python train.py --d_model=256 --d_shared_expert=256 --activation="gelu" --moe_layers=[3, 4, 5, 6, 7, 8] --routed_scale=1.41 --balance_loss=0.000319 --init_std_router=0.0079 --lr_router=0.000877 --vocab_size=2048 --optimizer="adamw" --lr=0.000725 --beta1=0.9 --beta2=0.95 --grad_clip=0.5 --seq_len=256
Below are experts of layer 3 (counted from 0) of a mixture-of-experts language model. Rows are named router (the router's row for the expert), up (a neuron's input weights, with its number) and show model dimensions 0-255. Each number is 128 + 24 x the weight over its row's rms, rounded and kept within 0 to 255. Numbers have three digits each.
After each expert's rows: a language model's description of what the expert responds to. This comes from a sample of Wikipedia text that the model never trained on.

# expert 3
router:104136111118145079089103153123152124116166109114143131134153142045133130121075123122138123138142136107105101144161149125144102135145105166134113114233130106130107139094143092134142137141124131145129090155091135130075097092093137137172111135067113107120122114085159149127151124114123142097143122121137111106107140123091097123134152068130150126143075115135131136127119139177129133140121119161155125122147058129144130117118120123128135149138110130137097123087129098125102137115164139124123144148099144086104114114120125169114134108120124129129137157125110112182140143122117121119118125125066126119130124140112140122133098134181147154167092117142112111105121106176129135144096109126163144140123119143160143164137121130096121115110123122157124117095139139147104222143113185
up1:165140135121123129142083120137104092101178171146132100169131104118119130118123086122111145121160114126113135127094086152114108132104144106133124139130150105153128125163128161166071113107141088107130115166132143148128118156083086094180129107123118087136158123114124100114113156126143114140126140158105169127131153137109110108151120096150108121167120127198181081140182122114131130118153105141138075113149111129124136120130122107132123138140156118141146093162183146133137082125101142140141106081137112118177139137155135082113129152181116142131114152093167082143129125110134155139177139136133140087155146146161104102123142111130107148170142158119112177137105135119112085129134076112113116111130120170119102132137149087095104149144113091124136063115122133120142128115096118
Description: Standalone space tokens before a following word, mostly mid-sentence after articles or prepositions and in table cells, plus rare non-Latin letters and byte pieces.

# expert 34
router:167106121122096122121164154115094123141141134190102159109141120126108145146159101161116168109179145119080122123093163100105148113152135104104126140118140125112133157103128101099145142121154095115153130151128136161145138161126127102190102135129158155080077075150116124172147111125158115128111145115154157116160156135102120141124095107129149133087125135139095126163133116155118136132132124148095119099095104172124102181096100137117093117129155114115144159140123141135123151133165141131130130070114167128102115082111100130136111087119119101111103103114137152143085121137102093099143126115132172131169121128145121116151134190169106127103143123165152148119130139143111141130129157114131105095151139130102122135102139144120105092080067164093133137150124116149143155151085183
up0:167110124143143140115119176146139157125184133135144088131150139128088088120170139102135122134125123146124136179110105131126115066103081087122103101115159123148139102157169116106137157151161081060139124142133122131141136111138071086131129122136176148103122146167110109144092152161135127144148097118120112144123125136131114180150133149165142145129107113131134153136112183144161148127184110142156160130149131095139138146115071106100163137137128140111120130159161143098129115133112095155098135091169128085123088165116115052152121108120090111096137117118078111114138148090194115111117131116106142147098143150136140128098129120147132132122132149108159115156131139115093123136119131118162108156128120112081123112110134123142132110126164107152123158133173147133130102130143151
Description: The prepositions to, by, into, against, under, and words like part, one, member, plus cells and pipes in results tables.

# expert 22
router:153162160157143080113120065116118092090101122118163160130105116115140103096109112100144176160146151228146150115113202125133101172140118094120093140147120114113161141131112127106117174083121165158124101145158130119122175098101157118144137142147131116159152153133170117133132117174123133101126119129122104117137149155147136129100143135121133120138167113121099103133150141139123145130151115158102106187113105131117107119095071130120121130143140160136105110177121111113113113156151104129155113142143167116117143113108145132138106082124140146108119102109117146137120119090104155127120121079115125149138122109134187127090131123146128105114144155158115123128131143129100145146128131123130108127158164110108134092115145117119123137117164073099151177132093140166071135157137092
up0:115126143142131093159105160173113130149146115122090085157106093093091112106124102093107115106151149160176111175139115121136130106136140124125101126097149096183121150175154155127133122139088131124163137115134098115135111058117064116140150139144163145108134181149140123114085143113120112145117140134113129084150156127083164142141092142125111146151116073148148129135119136130129126118112136092141106146150135143175110128160099133107120136155131109100152116107187103135128145134123120139104090126105137119155135117125115101148080147139144112136069154117128121129120112134111115178177138136107170149072095151121119121144143151110124090140138106167114170116173123132169109156147180124114119137121144121136108106146164152064135121118146128108092129094148133145138135111117169
Description: Forms of be and have, not, also and first right after a subject, such as is, was, were, had; also the adverb ending ly.

# expert 2
router:117129121141151094116136145118097128159140137097143154181109118118131152113174126116128170131132101141130182171112107163094143123094107116075101121135148144107151145149131175148121149138124109118105124179112154156105141108092140128183118125106117059145129175106157155110158150158116156138156117161157136133105145131185150153127108084117071127154161125117138169109151116150131140132175120158115093099135121132161147144164126111113129150143156139140102101123152107134157108112120159122174152146140169133115141138134124127149160146120122140130113119093174090128124114101127121124121155137107098114138127162119138112082086079129097127124123151140105126141113102083142123124136079104148085152132139130122119098127140101123083125130116136045099111135086132104120098155157106
up1:123093077110118125115125161161147149119134155149173113155139126096128132113166102078121109123112136087081151136108105105098113109138154109134094137088142121116130140101095130140120094150160135090152117104150083127145086141159136136107136137125155138132084123126153168084125168138151138188135078071131112105139112116135156113141173130150079106079114158135128143124161149154127162199152135086111133154106117166136149132154136144084140143128136086093153104117119145158146153151129067112139140128132138118166123139117118163113104136160151110122119087139141146126083169156116102114099142092138130142125159158123129159123147161105086098152108128173125172136123158122127148123121109174150150106138078103140138115117126114106155096125105125142143132125102119110132117105148120
Description: Short syllables inside transliterated foreign names of places and people, often Slavic, Indian, Japanese or Chinese, such as kanji, Bharanikkavu, Prdejci.

# expert 19
router:141139151152161110169106148111123145137133143130139054173108127079114124142138115119139135100094146155162136134128097085108094124148134153119086158173131133143114175119151181103078123115105103109117126083123109143140139162046166103147137119150120161127149108113135108101124141102163135133119150118115101150110119112156144102150159126112086135114088149104063160137144121118102098130140126097138136133118130101144110133090172107125113115133130113100152135149174118184103134134113115167111152164128155141126117112153113172099144117135142085114141164154098123180100153134100130151138104127116111115098126133128150125155093111123151152107115095108141170139120137132167130149126107104101161085182093131097143178125111120137148129138147157124074126111114124116161126137134126
up1:179170101115116167102113133110125116145123083167112142142137119156115134142176118106133145132118097148147148114102085137155122106143116101112118139108117086127077117072187114138094126111109117114121086122166136128103126132103107151136132100180142123110127125111117116143130149090168094135134089110091136131130166115072138125137111138137120173123146103128134109113127121126115141130145120152148155096133128114107131148131150089125116161155138132098154103110126168102115143121173093145140141110073152083123126103125103143166077147143169105156135150158099121110159174094131140121123151154099192139154125118128130127129125094140156107126104131189121127144132178123094116078151190136094154130153063148126140120129168118117169104129159142144120097151144123140110143122125137
Description: Word pieces continuing a partly spelled word, such as the round of ground, the k of Arkansas, the ist of existence.